Below are experts of layer 5 (counted from 0) of a mixture-of-experts language model. Rows are named router (the router's row for the expert) and show model dimensions 112-223. Each number is 128 + 32 x the weight over its row's rms, rounded and kept within 0 to 255.
After each expert's rows: a language model's description of what the expert responds to. This comes from a sample of Wikipedia text that the model never trained on.

# expert 37
router [157 143 129 111 107 146 148 135 181  94  85 156 108 118 115  90  20 153 104  74 132  83 124 126 153 118 131 120 119 133 143 131 155 115 206 172 117 113 125 131 112 129 145 165 193 154 172 113 155 102 187 140  88 139 103 120 144 150 113  93 154 140 135 142  90  98  78 152 155 114  84 128 127 104 182 110 172 102 115 106 130 134 149  88 110  79 126 135  79 116 128 116 144 138 188 115 139  66 118 127 127 141 126 118  83  72 119  97 112  88 138 111]
It responds to: Table cells and a-phrases

# expert 54
router [145 119 145  95 127 149 182 172 177 114 143 185  54 132 106  95  41 124  92 103 108  95 162 105 150 117 121 141 112 129 190  82 126 132 158 149  70 124 123 117 128 134 158 159 206 118 154 115 133  88 151 106  97 130 123 151 107 125 110  82 137 151 145 156 128 148  78 133 149 127 106 113 136 139 111 114 136  81 172 125  92  81 129 166 130  78 178 127 110 126 136 125 121 118 139  91 115 119 151 168 144  86 142 119 114  72 133 149 138 133 150 104]
It responds to: Capitalized name onsets

# expert 28
router [144 155 146  58 110 138 124 117 160 124 163 146 160 148 116  73 121  96 123  93 136 113 171 124 192 141 127 154 109  83 158 129 115  79 136 226  56 111  72 154  70 138 145 139 185 152 214  84 153 151 200 134  82 137 167 148 154 178 110 180 161 135 123 100 132  95  94 168 141  97 153 106 167 131 156 122 148  78 119 126 185 141 138 154 143 142 136 130  68 138  76 140 101 161 152 112 117 118 140 154 125  89  62 165  92 123  93 157  88 132 124  69]
It responds to: Of-phrases and ancestry

# expert 56
router [134 119 152  93 127 116 157 127 181 104 129 191 104 146 133 131 103 121  95 126 123 133 134 144 169 190 158 155 132 150 133 111 125 125 140 214 123 128  75 102 124 105 151 146 109 187 159  88 160 147 191 105 146 137 106 156  88 203 131 155 135 150 145 141 125 126  84 162 126 134 136  60 115  99  81 133 153  79  84 130 152 134 134 132 173  93 160 133  46 111 118 101 111 110 118 122  82 131 160 130 133  73 133 150 120  74 126 147  93 149 101  53]
It responds to: Coordinating conjunctions

# expert 15
router [134 127 146  81 117 112 177 132 152  84 118 168 137 175 161 121  51 155 119  84 135  69 146 121 155  91 105 119 134 152 168  88 168  92 131 191 127  84 128  94 144 105 113 138 162 131 180  93 173 101 161 157 116 152  75 132  93 214 134 135 181 133 136  98  88 125  88  98  64 109 111 122 105  63 128  71 187 102 162  97 105 160 120 112 155  84  70  68  81 102 101 150 168 108 153 100 161 151 141 133  86  99 125 155  80 138 139 163  98 180 113 126]
It responds to: Time and occasion nouns

# expert 30
router [172 120 107  60  96 122 158 103 159 120 156 175 128 127 156 106  93 135 137  96 108  77 158 140 147 137 123 143  92 148 162 107 136 145 142 219 129  90  88  94  83 126 139 137 227 134 193  92 136 157 160 130 123 129 158 131 135 188 133 157 157 101 125 124  84 145  56 142 101 113 177 125 119  60 176 148 147  95 126 106 174 101  99 115 126  95 133 151  76  93 147 132 154 144 147 112 167 153 141 120  95  85 102 104  94  55 164 130  75 148 114 101]
It responds to: Foreign name endings

# expert 3
router [155  93 140 109 117 140 173 142 207 122 109 139 103 156 121 106  94 153  72  91 103 118 173 101 133 125  68 138  97  80 199 100 133 138 182 166 125 134 114  95 132 160 168 188 158 143 187 100 143 135 156 159 137 132 122 187  88 144 126 109 154  98 128 150  83 120  95 141 123 100  93 108 131 130 115  35 158  94  63 104 137 128 126 101 137  82 192 120  96  87 127  79 162 144 131  99 131 107 107 136 137 119  97 125 102 115 148 171 157 118 142  73]
It responds to: Person role descriptors

# expert 38
router [184 169 174 102 118 145 201 128 196  70  61 160  90 155 105 103  24 122 115  89 105 147 165  99 160 127  94 111 118 138 143 112 102 140 196 150  78 121  98 106 153 101 153 105 166 156 152 107 192 113 144 143 119 108 117 155 110 151 143  92 101 158 144 155 109 142  75 127 116 107 156 129 144 147 175  88 123  52 137 125 146  84 146 114 144 124 148 134 109 136 108 118 104 139  78  95 113 111 126 127 136  42 118  84 117  72 150 143 128 154 143  94]
It responds to: The letter pair st

# expert 23
router [132 137 153  75  44  91 176 166 181  97 135 156 132 162 135 101  57 126 121 144 124  93 135 131 148 152 102 165 127 129 208  79 171 142 136 149  70 148 100  83 127 111 150 146 191 138 149 106 133 112 160 112 110 165  97 153 106 168  83 132 139 156 150 125  88 126  68 152 119 103 166  73 140 100 117  93 164 110 130 114 145 159 138 190 162  91 130 156 121 103 149 139 123 129 134  59 136 122 131 106 176 105  82 131 110  62 105 135 104 171 120 116]
It responds to: Surname pieces

# expert 12
router [151 134 117 101 101  92 171 105 171 127 107 150 123 132 110  84 103 167 116 109  64 115 163 128 168 181 138 141 138 146 187  78 113 130 143 171  88  75 150 108  81 137 141 145 173 180 207 125 139 111 179 108 145 173 138 188 147 207 127 136 157 112  95 134 102 122  90 152 135 105 149 155 154 125 162 110 138  61 103 146 157 113 123  78  90 115  80 110 102 129  99 111 141 154 182 135 115  77 127 114  90  75 138  95  64  43 139 140  99 157 143 131]
It responds to: Foreign name letters

# expert 5
router [152 104 144 115 113 116 106  97 172 156 117 136  89 183  91 113  99 166  93 144 112 143 123 122 178 113 127 110 148 137 206 131 105  96 102 166  49 138  98 154  86 163 164 134 140 159 164  90 120  77 164 171 115 113 120 144 163 120 120  91 130 135  90 189 121 121  90 161 109 143 113 162  97  82 126  93 144  82 145  59 143  92 164  92 135  91 162 136  47 130  86 129  76 142 124 107 107  83 118 146 162  88 174 161  89  88 150 167  68  98 112  98]
It responds to: Latinate word stems

# expert 47
router [154 133 121  97  93 136 142 135 188  95  95 152  89 154 110  87 102 130 118 124 115  94 158  97 158 188 142 137  82 141 161 109 140 144 124 173  98 130  99 116 154 109 140 141 184 135 163  92 168 134 185 164 117 124 125 161 112 151  99 166 149  75 113 124 105 105  85 164 120  97 159 114 129 138 163 133 160  57 138 103 152 128 166 137 153 103 100 165 102 135 146 162 139 159 116  85 133  74 112 126 105  94 139 138 108  67 141 119  61 119 134 117]
It responds to: Quantity words

# expert 63
router [158 135 156  59 114 158 181 153 173 163  96 144  76 118 132 124  98  94 103 134  91 134 147 100 151 162 107 101 162 131 150  99 153  88 130 204 108  95 138 131 107 160 109 156 136 127 189 121 170 103 181 150  95 134 121 142 112 154 108 124 143 128 131 126 157  94  91 129 144  90 147  94 135 125  87 121 171 109 163 102 114 100 126 130 123 119 205  69  50 103  68 110  96 159  97  97 130  90 107 151 108 162  82 139 110  82 150 151 136 127 107  98]
It responds to: Technical word endings

# expert 22
router [171 118 138  92  83 137 140  65 204  83  78 194 136 131 116 135  64 106 139 118 135 111  92 134 112 126  95 143 127 120 172 115 153  85 171 154  82 133  93  86 103  81 169 157 171 182 159 128 170 110 221 194 116 136 136 167  96 106 110  91 144  99 150 128 116 158  71 134 112  78 129  98 144 121 139  90 135  51 160  76 126 120 151 134 129  80 156 146 104 111 158 137 120 129 155 113 108 110 158 120 117 115 137 108 130 109  79 158  66 114 138  59]
It responds to: Mid-name fragments, "the"

# expert 24
router [148 153 171 116 102 156 223 161 167 104 134 132 116 136 137  80 127 121  95 114 140  93 111 141 162 119 157 120 112 112 127 103 118 122 135 216  89  95  91 142  69 121 122 179 175 171 170 110 178  76 194 178 128 116 148 137 112 118 150 123 179  89 102 100 137 113  75 119 143 121 137 144 119 120 144  59 136  93 133 101 124 105 134 117 130 104 137  96  34 116 122 119 114 147 179  93  77 127 101  98 141  90 134 138  89  17 106 164  85 107 133 118]
It responds to: Relative clause connectors

# expert 40
router [179 144 144  88  78 125 126 141 168 106 111 173 134 174 159 120  68 169 125 134 108 139 136  91 155 134 121 137 151 147 170  87 139 140 155 184  65 112 107  99 119 169 135 167 149 104 204 139 159 108 225 142 108 156 135 136  80 143  95 127 106 133 149 105 113 122  34 127 121 133  92 116 133  95  80 110 155  84 128 156 140 134 131 120 166 104 115 121 102 101 101 143 121 138 140  59 129 163 112 123 124 143 123  86 136  33 115 167 140 146 113  92]
It responds to: Biography main verbs

# expert 25
router [175 145 177 126 117 187 166 166 176 123 118 118 109 191  75 144  96 136  93  79 151 120 109 107 146 166 129  89 120 173 210 120 130 146 149 154  81 122  93  97 116 161 171 160 170 147 183 106 142 154 194 115 131 160 107 135 152 135  89 136  95 111 130 138 101 103  70 141 109 120  83  92 138 105 125  66 171 113  93 123 155 156 134  87 129  49 157 126  73 144 105  97 104 129 223  57 123  81  59 126 177 118 141 130  95 104 145 117  50 122 127  98]
It responds to: Syllables ec, uc, ov

# expert 14
router [157 116 170  76 135 177 117  94 158 106  50 119 152 115 116 120  63 154  85 126 122 108 141 175 175 151 152 159 151 140 159 127 131  81 160 153 112 110 118 139 131 145 161 117 179 182 206  85 116 101 181 124  76  90 137 198 117 153 101  83 171  86 150 105 124 111  97  92 141  91 181 139 130  92 126 134 125  61 146  94 124 155 131  92 103  78 129 138  98 131  73 139 134 156 134  85 109 117 142 109 189 141 115 162 139  88 108 152 107 114 103 120]
It responds to: French and Romance words

# expert 17
router [158 163 155  83  57 108 143 150 193 135 107 128 112 135 151 103  97 140 113 135 121 107 166 121 178 118 121 144 137 133 204 116 132  78 134 197 150 139 126 128 135 113 105 113 158 110 167  89 132  99 176 107 142 123 119 163 124 200 143 152 153 121 134 109  98 140  82  70  83  97 177 146 116 122 140 101 165  81 162 154 176 153 143  76 154 114 112 129  51 117 126 107 100 126 154 126 103  95 144 151 180 148 117 104 114  97 121 146 113 177 135 117]
It responds to: Title words

# expert 57
router [130 131 139 114  65 157 176 176 194  93 136 151 104 113 144  69  74 110 121 129 111 100 190 156 172 117 140 144  91 133 131 141 105 112 131 223  82 129 158 131  59 122 152 164 183 141 155 141 124 122 168 181  79 111 134 154 116 117 123 144 132 133  94 126 105 101 109 120 124 128 139  94 165 138 121 105 161  95 120  97  96 138 154 101 125 122 131 153  98 111 115 151 133 120 142  94 169  79 119 127 178 125  88  98 107  59 125 145 125 129 172  91]
It responds to: Sentence-opening determiners

# expert 19
router [167 122 180 127  58 127 226 115 176 135 107 153 110 144 109 146  45 126 123 136  95 102 149 139 158 175 141 186 149 127 209 150  94 101 161 174 114 160 135  91  67 147 143 123 122 162 205  92 164 118 139 126  98 126  99 138  78 107 135 118  97 102 111 116 114 117  81 173  90 142 134 177 107  82 152 108 162 108 145 101 152 123 195  90 168 108 124 126  89 113 147 147  98 109 162 102 119 135 169 131 170  90 118 112 134  92 169 183 108 119 131 108]
It responds to: Verb stems before suffixes

# expert 8
router [121 134 153  92  96 114 161 137 164 102 133 181 154 168 121 165  67 124  58 131 143 119 145 151 152 134  99  80 112 106 132 120 184 103 137 135 125 163 108 134  78 145 136 123 180 129 196 109 181 174 166 144  88 122 116 123  99 119  99 113 145 127  93 111 113 101  69 152 136  96 156 130  99  88 241 158 204  54 119 131 158 149 211 112 148 106 103  84  83 133 117 111 127 129 163 130 148  67  77 150 115  97 118 152  99 102 177 125 125 150  80  78]
It responds to: Prefix re- and similar

# expert 53
router [125 153 140  93  78 113 165 124 168 115  83 157 121 177  84 105 102 126 108  98  75  97 203 151 171 157 120 172 128 106 164 151 149  99 150 195  68 115  97 113  80 155 119 138 144 164 170  94 162 153 203 137  92 133 151 166 105 162 116 133 168  97 147 131 143 118 135 152 139 100 112 114 124 114 162  95 152  90 126 111 157 132 137  99  94 122 122 113  51  97 106 138  84 145 105  85 110 127 146 160 140  96  93 153 146 107  69 111 126 104 129  32]
It responds to: Adjectives and suffixes

# expert 59
router [167 154 171  94 122 162 142 123 155 122 151 167  93 127 147 121  77 135 117  79 107  65 175 162 158 142 105 118 118 125 155 123 163 109 154 255  58 105 121 138 131 145 158 117 161 156 170 120 180  86 194  92  72 178 139 152  88 125 119 187 133 141 139  83 124 126  67 116 155 117 117 124 131 104 141 141 125  76  92  97 152 169 154 123  64  88 105 115  85  87 100 170  85 134 141  80 156 135 140 140 148  98 101 141 109  55 124 113  92 148 152 114]
It responds to: Time and possessive determiners

# expert 18
router [190 124 189  99  91 128 155 121 201  61 112 148 124 105 118 110 102 125 157 134 128 126 146 118 110  99 112 138 125 160 194 114 105 103  91 172 113 106 115 134  91 130 122 119 178 152 152 140 163 108 167 163  96 117 130 133 135 154 102 116 150 151 120 123 138 104  76 155 151 112 166  93 174 101 149  84 141  72 125  82 101 121 141 115  93  74 144 141  91  77 131 113 112 154 203  93 144  71 114 153 140 107 104 149  87  47 167  82  92 132 143 125]
It responds to: Building and place nouns

# expert 2
router [159  64 204 140  83 155 167 151 158 120 137 155 138 162 124 101  81  93 107 103 127 166 144 101 133 104 125 116 167 119 160 120 121  92 121 184  45  70  95 128 133 146 187 141 163 143 159 129 195 112 177 129 125 134 108 109 133 138  73 136 129 115  71 113 115 142  89 151 137  78 154  78 116 111 108  99 170  65 125  78 109 135 103 124 109  99 139 138 102  84 121 132 163 133 153 126 148  93 109 109 166  93 131 101  91  58 151 162  93 165 119 129]
It responds to: Short word-initial fragments

# expert 39
router [197 120 144  71  98 111 145 142 188  92 128 178 134 159 120 113  73 143 128 125 100  86 110  94 182 168 111 101 132 135 221 159 139  94 165 177  76 124 144 138 123 160 163 146 151 128 163 128 178 106 134 126 150 142 138 193  77 123 158 135 145 119 123 123 125 108  43 150 151 136 160 102 154 117 140  95 136  50 148 144 124 125 171 112 112  93 144 132  89 113 142 160 112 131 149  94 166  80 123 122 142  77 101  86 112 109 124 149 144 134 157 117]
It responds to: Year leading digit

# expert 20
router [172  98 190  77 132 122 142  78 169 125  85 185  90 132 125  99 107 147 114  93 100 137 123  91 176 105  94  93 103 111 184 124 144  86 145 125 134 132 112 119 119 110 156 150 130 168 144 125 143  77 187 150  73 152 109 161 127 128 120 123 144  92 130 115 111  84  78 101 122 125 147 101 134 137 150 110 152 126 153 113 124 158 139 131 112  87 117 116  68  59 115 120 135 149 165 122 115  79 128 113 129 106 101 112  81  85 149 160  71 136 138 113]
It responds to: Math, code and acronyms

# expert 34
router [175  98 138  45 123 158 183 129 186  95  81 167 164 189 127 142  70 130  85 130 114 103 126 125 151 127 119 117 119 104 187 142  94  91 170 154 103 139 115  96 114 140 197 154 198 202 204 140 178 106 172 163 122 120 150 118 120 106 104 120 151 107  95 147 121 102 146 120 167 130 143 115 130 119 134 113 162  89 166  97 155 105 146 131 102  85 155 131  81 100  94 150 110 168 185 116 135 117 118 131 144  83 129 116 131  75 122 132 115 120 118 103]
It responds to: Etymology and non-Latin script

# expert 43
router [169 124 180 117  52 136 167 137 183 148 117 137 148 179 125 146 115 129 114 145 100  91 191 147 152 180  57 112  88 107 199 136 118 133 151 188 122  91  96 136 135 103 137 161 216 137 145  67 118 176 169 147 147 109 177  96 137 171 126 129 121 119 124  98 120 102 124 135 109  81 151 110 179  72 135  62 156  57 151 102 152 106 163 110 145 128 135  76  68 147 102 121 129 108 169  97 174 113 130  55 132 101 130 148 133  91 189 126 142 148 137 122]
It responds to: Word ends and hurricanes

# expert 6
router [175 112 197  99  75 125 163 142 205 117 109 191  99 136  94 156 104 143  90 162 111 102 155 119 132 143  81 135 111 110 166 148 139 112 100 185  94 108 109 155 154 160 140 177 178 165 128 102 151 117 166 187 128  89 118 142 104 116 112 136 143 113 118 118 133 109  41 125 127 100 146 122 193  61 163 130 188  94 114  97 132 113 167 153 109 113  85  82 112 129  83 136 144 148 142 135 108  98 162 143 132  98 117 173 119  64 123 115  64 123 159  90]
It responds to: List and table starters

# expert 1
router [167 127 146  93  78 150 128 170 219  59 116 172 134 152  96 134  81 150 115 141 117  84 142 130 144 125  88 145 120  99 175  89 168 143 180 169  77 138  81  95 122  82 152 117 177 140 160 144 164 117 191 131 124 106 149 137 102 174 142 162 127 158 149 101 121 101  76 106 128  99 121  78 141  91 148 125 178  45 145 122 109 168 113 146 138 112 130 122 109  92 149 113 106 151 172 118 158 109 122 112 141  65  87 153 122 107 124 117  73 160 167  86]
It responds to: Nationality and geopolitical names

# expert 48
router [175 121 141  78  40 112 142 115 201  75  83 133 125 134 169  78  85  94 111 108 120 108 109  90 170 138  95 111 124 103 180 116  99 117 145 188 122 129 152  70 149 138 149 167 142 157 165 124 138 150 177 131 151 148 102 127 118 155 157 164 130 127  78  66 127  92 104 157 116 138 158 101 189 128 107 105 119 126 143 120 167 121 124 180 100 119 156 116  58 125  76 110 134 176 174 102 121 103 109 143 186 127 116 109  63  81 145 119 127 147 185 111]
It responds to: CJK bytes and decimals

# expert 55
router [158 111 149  70  77 131 200 131 191 117 124 140 107 163 134 120  97 129 136 108 114 106 186 138 141 151 135 150 153 113 153 102 139 114 177 171 128 130 126 112 120 117 163 127 192 155 136  96 135 115 178 133 128 179 169 175  99 108 130 149 174  83 100 106 102 121 116 101 156  78 135 145 191 132 183  91 150  99 134  96 124 176 107 147 116 125 105 118  74  62 185 130 130 135 114 113 173  89 134 139 124 100  69 108 115  60 135 105 119 131 132  89]
It responds to: Letter y endings

# expert 50
router [153 131 157 138  91 165 181 123 180 106 109 164 114 181 127 133  28  88  93 104 106  86 129 137 176 158 122 157 137 121 144 154  87 132 122 154  69 128  90 100  72 108 157 182 172 176 133  87 169 101 189 112  56 152  77 149  97 119 106 104 133 150 107 108 136 110 100 144 124 125 156 119 130 139 135 130 152 105 115 111 161 115 165 116 122  93 119 141 114  69 101 169 105 176 158  91 129 115 133 135 149 108  87  88 108  57  99 139 128 131 127 152]
It responds to: Sentence-opening words

# expert 0
router [149 133 138 116 107 137 179 113 167 170  80 207 136 161 108 115 105 115 119 123 134  72 183 107 144 146 131 140 127 126 162 141 137 129 161 255  75 127 100 124  93 140 173 144 191 149 192 123 151 130 199 163 137 125 186 144  76 108 143 126 127  95 117 158 127 114  79 127 158 118  94 104 140  55 109 111 154  69 123 117 153 150 118 120 101  93  90 156  93  72 138 134  89 107 173  94 144 107 102 133 147 142 133  93 131  53 137 137  90  93 130  90]
It responds to: Predicate nominal articles

# expert 7
router [148 105 154  59 109 133 161 132 226 107 144 177  99 136 143  99  82 169  71 127 153 120 167 124 168 198  88 132 116 130 171 127 109  41 131 170  71  55 105  86 100 139 181 137 200 152 197 121 135 100 167 196 132  90 129 111 137 150 123  86 142 114  93 132  83 110  50 124 107 118 151  81 127 111 127 107 144  64 125 118 125 112 172 142 117  89 118 142  90 105 131 103  95 105 185 130 149 140 112  98  92  94  94 103  86  83 128 131 115 138 143 119]
It responds to: Taxonomic name fragments

# expert 33
router [179 114 183 103 111 173 147 162 182 129 141 201 131 167 118 147  54 150 118 114 105 108 186  84 129 107  88 125 120 113 189  91 163 109 129 129  95 121  78 117 120 114 167  91 118 153 178 128 140 117 157 157  97 140 131 133  92 110  77 114 176 153 102 161 126 126  53 120 176  80 111 136 160  79 106 133 152  72 149 127 134 112 148 153  83 102  92 132  89  87 142 137 129 171 140  97 136 109  77 164 124 128 121 104 100  83 114 126 100 144 135  82]
It responds to: Initial capital letters

# expert 29
router [195 123 188 115 100 112 159 152 183  79 127 141 102 175  92 131 114 103 102 143 132 107 136  91 176 128 115 133  95 134 183 101 136 154 125 152  96 161  96  83 109 124 130 116 178 151 179 129 108 136 154 151 102 137 124 182 143 117 115 129 136 110  82 144 134 134  68 139 120  72 120 121 129 109 154 130 130  71 121 128  99 102 161 106 126  77 206 131  85  91 180 106 114 142 186  57 143 126 126 116 129 101 111  99 116  60 139 128 115 129 113 124]
It responds to: Capital word starts

# expert 60
router [160 150 153 107  90 153 161 154 201 131 109 157 100 145 119  85 102 124 128 131 152 126 141 152 170 120  99 147 151 118 132  95 114 144 137 239  80 119 117 122 126 122 133 161 155 141 158 108 139 125 207 167 128 116 149 144 114 131 115 133 185 108 129  77 159 114  60 114 124 128 112 119 147  93 161 135 178  81 136 129 146 115 163 126 141  79 157 142  68 107  95  97 104 151 158  68 120 136 118  89 100  72 139 117  97  51  76 150  80 105 119  53]
It responds to: Inclusion verbs and suffixes

# expert 13
router [154 120 132  61 106 134 170 118 140 157 142 175 103 113 112 132 113  83 139 113 128  77 115 140 145 179  82 123  93 145 255 131 108 121 173 148  86 132 146 173 125 164 140 101 121 173 190  63 170 154 156 142 124 174 181 163 116 153  89 151 133 168 100 145 112 122  59 122 167 137  95 160 124 131 147  95 130  95 137  68  60 123  82 134 148 162 134 117  73  84 104 103 107 136 107 130 116  80 142  80 116 147 108  68  99  92 109 195 114 139 100 115]
It responds to: South Asian name syllables

# expert 51
router [154 170 173  86 118 123 141 110 200 111 135 183  76 143  89  70 102 152  97 140 124  87 146 106 159 132 119 135 127 118 146 162 161 126 106 174 115 123 140 117  56 174 198 101 131 152 163  74 190 197 176 202 122 104 176 144 144 174 104 108 139 155 109 117 105 154 102 152 110 111 183 133 123 141 160 152 166  57 120 124 143  92 165 104 164 102 150 153  72 130  93 121 101 155 155 105 171 121 153 108 171 141 125 145 156 106 134 132  81 134 115 111]
It responds to: Building materials and fragments

# expert 36
router [115 144 179 122 112 143 189 153 199 115 103 139  95 137 163 109  80 114  97 113  59 118 169 120 172 186 151 115  94 147 175 148 121 109 110 182 108 146 125 155 101 136 111 189 144 138 138 134 122 106 180 145 132 132 110 130  87 148 124 132 141 136 143 107  98 140  57 135 118  84 103  95 121 109 150 117 124  61 188 139 146 128 112 139  78  68 120 120  98 124 116  95 117 153 157 128 120  88 139 131 152 107 118 124  91  45 120 139 110 129 187  93]
It responds to: Name and list starts

# expert 26
router [148 122 120 120  83 179 159 148 139  83 111 192 146 170 121  96  90 106 128 138 104 102 131 119 135 156 107 125 124 157 194  91 147  88  93 161 107 162 109 144 109 129 165 103 138 178 199 130 152 126 151 153 125  81 160 144 155 123 113 102 165 114  71 156 140 132 110 175 175 100 117 153  93 100 161  76 139  66 145 105 130  84 122 109 129 118 187 116  43 127 105 138 122 182 161  43 132  87  96 149 138  71 132  83  98  98 120 145  98 136 108 143]
It responds to: Consonant-cluster word starts

# expert 31
router [167 151 149  96 113 106 168 128 193 139 131 130  85 108 155 138  76 134  72 127  69 116 168  92 198 122 139 150 127 168 136 132 106 125  76 179 126 118 145 160 121 138 179 187 177 143 174 120 140 104 174 122 146 132 152 156 149 141 109 105 150 163  80 139 126 111  73 136 147  87 146 112 172 126 169  72 139  27 143 136 158 126 156 114 153 135  98 115  46 121 148  85 134 125 162 135  88  46 147 143 127 137 135 109 109  71 121 102 122 134 126  80]
It responds to: Prepositions in award titles